{
  "num_hidden_layers": 10,
  "routed_scale": 4.0,
  "lr_router": 0.00151,
  "num_key_value_heads": 2,
  "vocab_size": 24094,
  "norm": "rmsnorm",
  "norm_place": "pre",
  "positions": "rope",
  "qk_norm": true,
  "attn_scale": 0.243,
  "decay_fraction": 0.751,
  "max_seq_len": 1024
}
Below are experts of layer 5 (counted from 0) of a mixture-of-experts language model. Rows are named router (the router's row for the expert), gate (a neuron's input weights, with its number), up (a neuron's input weights, with its number) and show model dimensions 0-191. Each number is 50 + 15 x the weight over its row's rms, rounded and kept within 0 to 99.
Before each expert's rows: "mostly gets" lists some tokens that are sent to it at least half of the time. This comes from a sample of Wikipedia text that the model never trained on.

# expert 51
mostly gets: "After ", "died ", "married ", "On ", "During ", "resigned "
router:71 55 65 23 41 76 74 56 36 60 45 69 21 28 76 31 63 37 72 54 69 62 13 60 58 44 49 57 57 37 45 34 56 27 52 57 39 56 33 30 60 36 33 60 51 36 66 69 26 37 71 56 36 24 54 49 64 21 24 55 68 23 29 23 63 51 52 56 60 38 42 75 49 42 39 27 60 26 42 62 66 50 17 57 47 24 39 70 62 53 33 29 37 62 55 34 52 41 67 39 19 54 45 58 85 65 58 62 36 51 30 69 37 36 64 51 44 51 53 67 68 43 77 48 57 54 37 55 34 46 49 44 71 19 72 25 55 51 64 44 51 40 70 55 49 58 68 58 66 45 86 60 32 47 55 29 74 32 34 47 60 54 41 57 52 48 32 37 37 22 50 58 62 53 50 33 59 35 59 53 43 75 43 57 38 51 40 57 41 39 57 51
gate0:51 70 42 41 67 49 47 66 64 45 53 44 30 75 50 58 44 28 55 53 45 62 13 55 54 43 66 52 37 28 37 57 59 50 41 51 55 64 60 53 29 45 37 63 56 99 78 20 33 46 17 50 65 84 32 63 29 65 26 25 35 37 51 57 63 65 53 28 69 15 62 31 80 67 25 54 44 51 21 55 53 59 44 32 51 68 37 61 39 42 58 51 44 59 49 67 41 43 52 58 67 56 27 40 46 67 74 77 72 74 49 71 40 52 26 43 53 19 28 60 64 60 56 76 48 76 37 44 50 54 51 54 47 42 24 35 39 59 48 50 37 43 64 53 37 38 42 60 54 50 55 50 56 61 56 26 35 33 56 40 63 58 70 53 51 37 22 60 72 61 42 48 77 60 51 32 53 53 44 39 53 42 31 43 18 23 49 31 53 53 33 59
up0:23 59 80 48 26 88 43 48 21 55 63 44 45 31 39 71 38 58 53 48 70 56 44 58 30 60 67 55 55 53 57 69 49 49 42 62 61 62 58 58 49 53 41 66 41 65 44 77 60 46 35 80 33 44 64 55 49 72 49 27 72 66 55 37 28 50 59 46 72 68 63 92 56 43 36 26 39 46 89 62 75 41 68 45 47 52 65 57 57 54 49 49 22 30 52 44 45 60 56 58 53 42 17 39 59 77 55 43 52 62 44 69 40 35 55 54 51 43 51 57 57 63 63 60 64 47 58 49 61 63 38 64 82 20 51 46 30 78 33 36 20 19 52 43 44 54 41 41 57 38 78 53 62 48 67 61 62 62 59 41 47 50 73 54 26 37 41 54 70 52 47 61 51 81 48 34 32 46 26 23 64 63 22 49 46 07 45 55 44 54 62 67
gate1:39 28 47 44 45 49 60 66 50 28 72 58 59 87 44 31 62 29 49 56 49 39 43 38 85 24 45 64 37 67 41 37 51 50 62 39 18 20 30 58 52 27 86 20 52 79 64 39 52 52 32 39 38 31 48 42 41 45 66 61 49 38 77 40 61 51 60 21 51 23 36 52 24 41 36 49 46 46 52 49 41 58 60 60 55 61 39 60 77 50 75 48 68 52 26 34 64 53 57 46 62 51 64 43 61 58 21 26 43 60 46 29 45 67 52 45 09 60 53 59 43 32 62 65 44 58 48 65 63 30 66 39 66 43 79 37 57 34 61 47 60 63 30 51 40 31 55 38 30 52 43 69 26 11 40 62 46 49 52 38 38 36 22 52 42 59 77 69 51 24 55 46 57 36 66 33 45 49 85 46 26 52 58 55 57 46 63 53 41 51 75 39
up1:47 50 58 26 17 41 46 48 33 70 79 60 69 45 43 32 68 61 67 63 62 51 38 52 91 41 26 48 41 74 20 29 21 51 44 37 45 45 31 35 59 61 65 56 56 69 36 32 67 49 50 45 49 53 35 36 35 64 67 54 61 36 40 53 37 43 73 50 77 31 44 38 42 28 27 28 37 53 64 79 60 44 54 30 69 48 42 33 42 64 56 49 83 33 24 44 53 51 54 79 50 44 55 36 57 53 49 44 47 35 37 46 30 37 60 69 36 38 45 60 25 57 51 45 31 60 32 67 60 14 41 72 54 40 56 31 29 42 18 69 50 43 59 44 66 38 60 42 39 44 57 57 61 35 56 45 90 31 38 25 39 36 49 71 48 54 52 62 55 51 58 42 61 78 61 50 47 69 65 33 26 65 35 41 36 41 29 32 13 53 47 38
gate2:37 29 51 57 47 72 36 44 68 43 52 50 72 59 40 44 51 63 33 36 40 29 45 31 48 58 35 53 81 60 56 09 55 75 57 47 42 49 70 56 61 58 25 55 47 29 53 58 49 42 51 45 54 53 99 40 59 59 43 66 81 54 61 63 56 26 40 51 56 44 31 65 59 49 70 63 51 29 54 48 79 56 71 59 38 69 66 56 51 46 15 44 49 62 20 42 51 84 66 42 19 52 41 55 54 79 55 39 47 54 52 13 38 39 34 50 60 53 62 58 56 43 68 24 64 48 50 70 31 44 44 45 53 44 65 43 70 66 38 36 37 35 64 75 66 45 33 46 49 52 66 65 63 51 42 42 47 63 55 47 52 58 19 69 59 44 34 41 56 36 41 74 61 85 68 22 39 45 58 61 39 67 55 70 77 25 31 50 51 43 92 37
up2:33 44 84 57 43 27 54 52 48 40 59 38 39 37 53 37 44 52 56 47 76 50 28 32 64 48 36 83 48 44 60 69 39 65 58 36 47 54 30 69 63 78 47 65 59 47 53 73 69 55 53 41 35 38 46 23 45 20 41 56 42 46 40 38 41 33 58 25 42 68 12 39 43 56 52 53 35 44 14 53 59 43 58 45 50 35 64 44 39 45 56 55 54 39 37 52 28 33 83 46 54 43 53 80 36 48 25 52 31 48 36 60 39 51 22 68 40 62 39 30 60 40 60 47 56 65 40 42 62 38 68 47 65 58 66 47 44 42 70 49 53 53 28 10 53 29 40 62 25 56 48 70 42 63 45 55 40 60 43 63 42 62 84 22 60 26 16 46 50 21 49 52 34 65 66 27 47 63 39 92 73 58 39 40 48 58 71 70 65 69 50 83
gate3:62 18 44 64 60 51 63 50 42 57 32 30 58 23 20 55 67 42 66 62 55 53 67 31 46 45 68 59 67 33 73 61 62 51 42 41 48 64 57 40 56 53 37 36 40 73 50 41 43 52 60 59 39 37 57 38 59 43 59 45 63 43 42 39 51 43 64 44 71 26 51 50 66 84 33 50 65 57 20 58 24 89 33 60 60 69 54 47 53 41 51 38 49 73 52 25 63 73 66 29 60 63 22 50 59 85 25 17 41 21 56 56 56 34 59 52 64 33 53 58 42 56 58 41 66 52 09 55 54 54 51 57 60 17 68 58 52 55 54 66 45 38 44 71 53 58 49 46 57 51 36 54 52 59 51 49 60 57 35 58 31 59 79 62 57 49 70 16 73 60 34 60 56 25 54 42 39 70 30 34 21 84 31 48 52 42 32 62 51 10 57 67
up3:51 42 35 48 33 56 37 50 56 47 60 20 39 63 73 43 49 42 65 39 54 79 66 28 65 59 37 33 32 53 41 54 43 23 33 30 34 31 58 62 47 69 16 46 66 75 45 45 77 49 54 19 40 58 28 79 50 54 22 80 39 36 75 41 58 30 60 31 49 71 50 48 49 45 66 51 60 38 17 65 31 54 46 51 68 43 41 60 64 62 56 49 43 39 46 56 48 43 74 38 44 34 47 60 69 52 35 67 71 52 54 61 63 26 31 49 58 69 54 59 65 25 71 51 47 42 41 56 44 44 57 61 97 56 45 50 81 51 36 32 57 48 39 55 60 27 53 39 56 42 44 58 29 54 67 50 38 31 68 14 51 63 30 69 39 65 44 79 33 19 52 40 61 43 57 42 68 46 76 35 68 65 35 57 64 25 66 57 46 38 40 81
gate4:42 16 23 18 88 30 49 64 54 44 80 47 38 37 47 71 37 45 62 72 49 31 60 51 39 71 20 38 36 49 51 26 34 54 43 61 62 52 55 61 41 53 30 72 65 43 49 62 78 34 49 54 50 53 21 74 61 40 40 44 35 67 59 74 46 51 40 41 74 52 59 52 27 61 36 14 43 41 33 54 56 53 51 50 33 40 46 28 64 21 43 80 56 56 46 44 58 64 67 52 49 53 30 52 58 51 59 55 70 52 57 30 23 58 37 52 58 48 71 41 53 33 46 51 32 47 57 48 47 46 41 58 17 67 45 66 70 50 46 55 27 58 29 62 35 39 46 43 81 66 35 58 61 63 40 70 57 19 72 83 44 58 60 60 59 48 93 58 39 66 49 40 49 39 54 30 40 47 64 67 83 41 55 20 36 28 34 54 50 62 53 46
up4:71 27 45 56 50 58 54 42 28 56 43 45 44 56 31 48 28 20 46 50 56 70 54 65 43 32 76 57 52 32 59 26 68 32 35 66 24 89 46 53 62 32 47 46 56 59 47 51 54 60 61 68 74 66 60 54 50 49 62 54 66 34 67 35 53 46 51 44 52 42 61 67 69 60 56 66 27 46 35 25 47 68 50 58 78 59 62 48 56 71 40 34 49 64 29 41 71 29 59 51 53 52 53 63 72 41 60 60 66 74 44 36 43 54 28 33 63 25 34 53 51 35 47 75 65 29 35 57 46 59 62 56 32 41 37 45 37 63 83 37 56 32 63 72 37 66 66 57 66 63 47 49 57 49 54 49 43 79 49 44 52 76 16 75 52 53 61 31 80 55 65 54 64 37 59 48 51 54 37 49 39 68 50 42 00 55 27 62 64 90 22 70
gate5:38 49 62 37 69 43 27 35 76 53 44 73 55 70 62 67 28 39 67 47 28 51 41 62 54 70 43 54 55 57 45 41 65 51 47 62 46 39 44 41 73 47 54 51 30 31 49 59 60 42 42 63 41 58 75 69 63 56 48 32 39 69 48 71 47 66 35 64 48 63 36 49 35 61 45 79 40 55 70 81 87 31 69 50 39 74 55 58 53 35 51 33 57 58 45 56 56 59 36 36 61 71 29 61 58 39 27 32 56 80 52 52 37 58 23 53 74 55 53 43 42 44 44 37 70 62 42 30 45 52 33 30 31 33 38 39 46 57 24 55 66 54 48 62 46 33 12 77 70 40 69 29 73 47 36 22 50 67 51 63 77 80 71 46 85 67 39 36 72 53 45 58 71 44 23 41 50 34 32 20 49 58 49 76 74 45 43 58 54 16 47 48
up5:46 44 48 38 48 59 60 54 36 47 41 35 47 33 42 43 57 48 27 22 31 82 62 62 18 69 70 64 67 43 59 61 68 25 69 58 86 75 34 27 47 48 30 23 32 44 72 47 61 62 62 48 66 62 85 44 52 21 50 59 36 50 59 45 30 36 41 40 46 31 55 69 80 74 39 42 38 55 64 41 48 82 49 30 57 58 59 29 26 74 48 36 43 44 57 45 56 55 49 59 47 45 56 39 40 53 63 34 45 50 67 59 58 15 35 44 68 36 64 55 51 56 42 73 56 56 52 88 73 64 40 74 59 25 47 52 35 44 71 30 54 49 45 15 57 53 76 39 49 21 44 58 20 27 56 25 33 68 41 43 53 80 50 75 63 54 38 42 55 39 51 37 37 44 54 50 33 56 36 59 68 51 58 56 61 63 47 67 73 55 38 43
gate6:67 36 47 59 49 60 35 53 32 52 44 33 62 56 43 53 43 49 19 57 48 69 47 37 50 69 20 54 50 32 54 58 82 33 50 36 73 40 67 39 66 51 42 71 27 53 54 37 42 66 41 56 23 79 61 52 43 35 51 41 57 25 45 37 74 59 42 50 39 60 51 38 47 67 46 68 37 45 65 41 44 17 64 49 76 41 34 43 56 34 30 28 49 64 49 52 50 38 86 39 20 75 39 39 57 34 45 63 15 50 48 54 70 41 64 19 63 49 43 56 56 55 45 28 61 37 32 53 41 62 53 43 71 58 65 29 57 42 24 52 38 46 61 69 35 80 35 34 63 72 79 36 44 19 60 59 23 51 54 56 53 25 49 50 50 66 44 69 15 55 51 85 52 10 47 44 70 44 72 56 58 44 48 62 70 57 65 54 49 24 60 29
up6:67 80 54 39 31 60 65 47 37 24 57 50 68 71 34 47 74 56 42 46 30 30 54 51 27 44 72 42 55 83 37 36 43 43 47 62 40 78 47 60 25 48 53 37 58 49 48 60 78 40 39 46 57 53 81 47 58 32 68 55 76 72 53 48 53 43 59 44 63 28 33 67 36 31 70 73 82 60 66 62 30 73 42 36 57 55 50 48 25 45 87 53 57 37 68 60 48 32 37 56 56 25 56 75 58 50 50 39 66 32 50 25 32 47 40 75 48 57 28 68 35 65 45 65 47 53 46 42 38 52 44 42 25 48 38 47 56 59 62 37 36 62 55 14 57 49 38 41 64 46 54 47 40 53 35 61 33 37 37 47 59 61 54 47 54 57 60 29 35 51 42 60 84 66 70 63 44 75 92 27 57 76 60 11 58 49 51 63 35 45 30 71
gate7:86 69 43 52 56 45 52 61 55 62 41 47 33 32 31 29 70 24 34 73 53 73 42 40 39 53 43 45 75 57 62 40 70 53 69 69 46 92 53 37 41 46 63 59 38 57 64 54 59 40 69 72 53 49 57 49 56 49 68 41 66 47 24 54 81 49 47 54 67 46 75 33 39 52 46 62 63 53 51 49 44 42 40 42 55 63 43 32 64 37 48 16 43 54 44 23 56 81 38 63 46 69 07 58 50 71 45 50 62 38 55 21 90 38 62 52 41 32 46 52 71 70 57 64 47 73 33 44 74 88 23 32 48 14 60 39 61 42 31 58 76 25 45 50 55 33 34 62 65 73 72 23 60 64 48 35 47 65 29 44 57 60 70 58 47 44 32 40 48 58 54 53 37 47 37 64 55 40 33 43 55 36 59 40 68 60 33 44 54 41 37 36
up7:66 55 51 66 29 34 68 47 65 51 59 36 54 57 46 24 56 36 61 30 81 48 41 49 49 59 43 55 18 31 66 71 66 52 40 55 48 48 71 53 23 77 63 83 50 59 44 54 38 37 64 32 46 40 55 26 49 29 71 36 48 25 40 51 44 47 72 59 56 41 32 21 59 44 27 45 56 54 45 44 24 57 48 68 77 35 39 52 51 71 61 48 61 53 45 45 42 43 39 31 49 40 48 77 46 46 74 63 49 61 70 32 52 35 33 45 41 55 78 59 56 38 51 75 26 56 41 36 22 72 70 49 26 55 61 42 78 62 62 49 55 62 55 48 56 36 60 33 45 46 30 36 65 41 59 65 71 80 32 70 34 65 80 28 23 32 21 28 51 42 46 61 52 37 52 76 56 52 52 49 39 40 07 80 46 37 68 37 41 28 45 67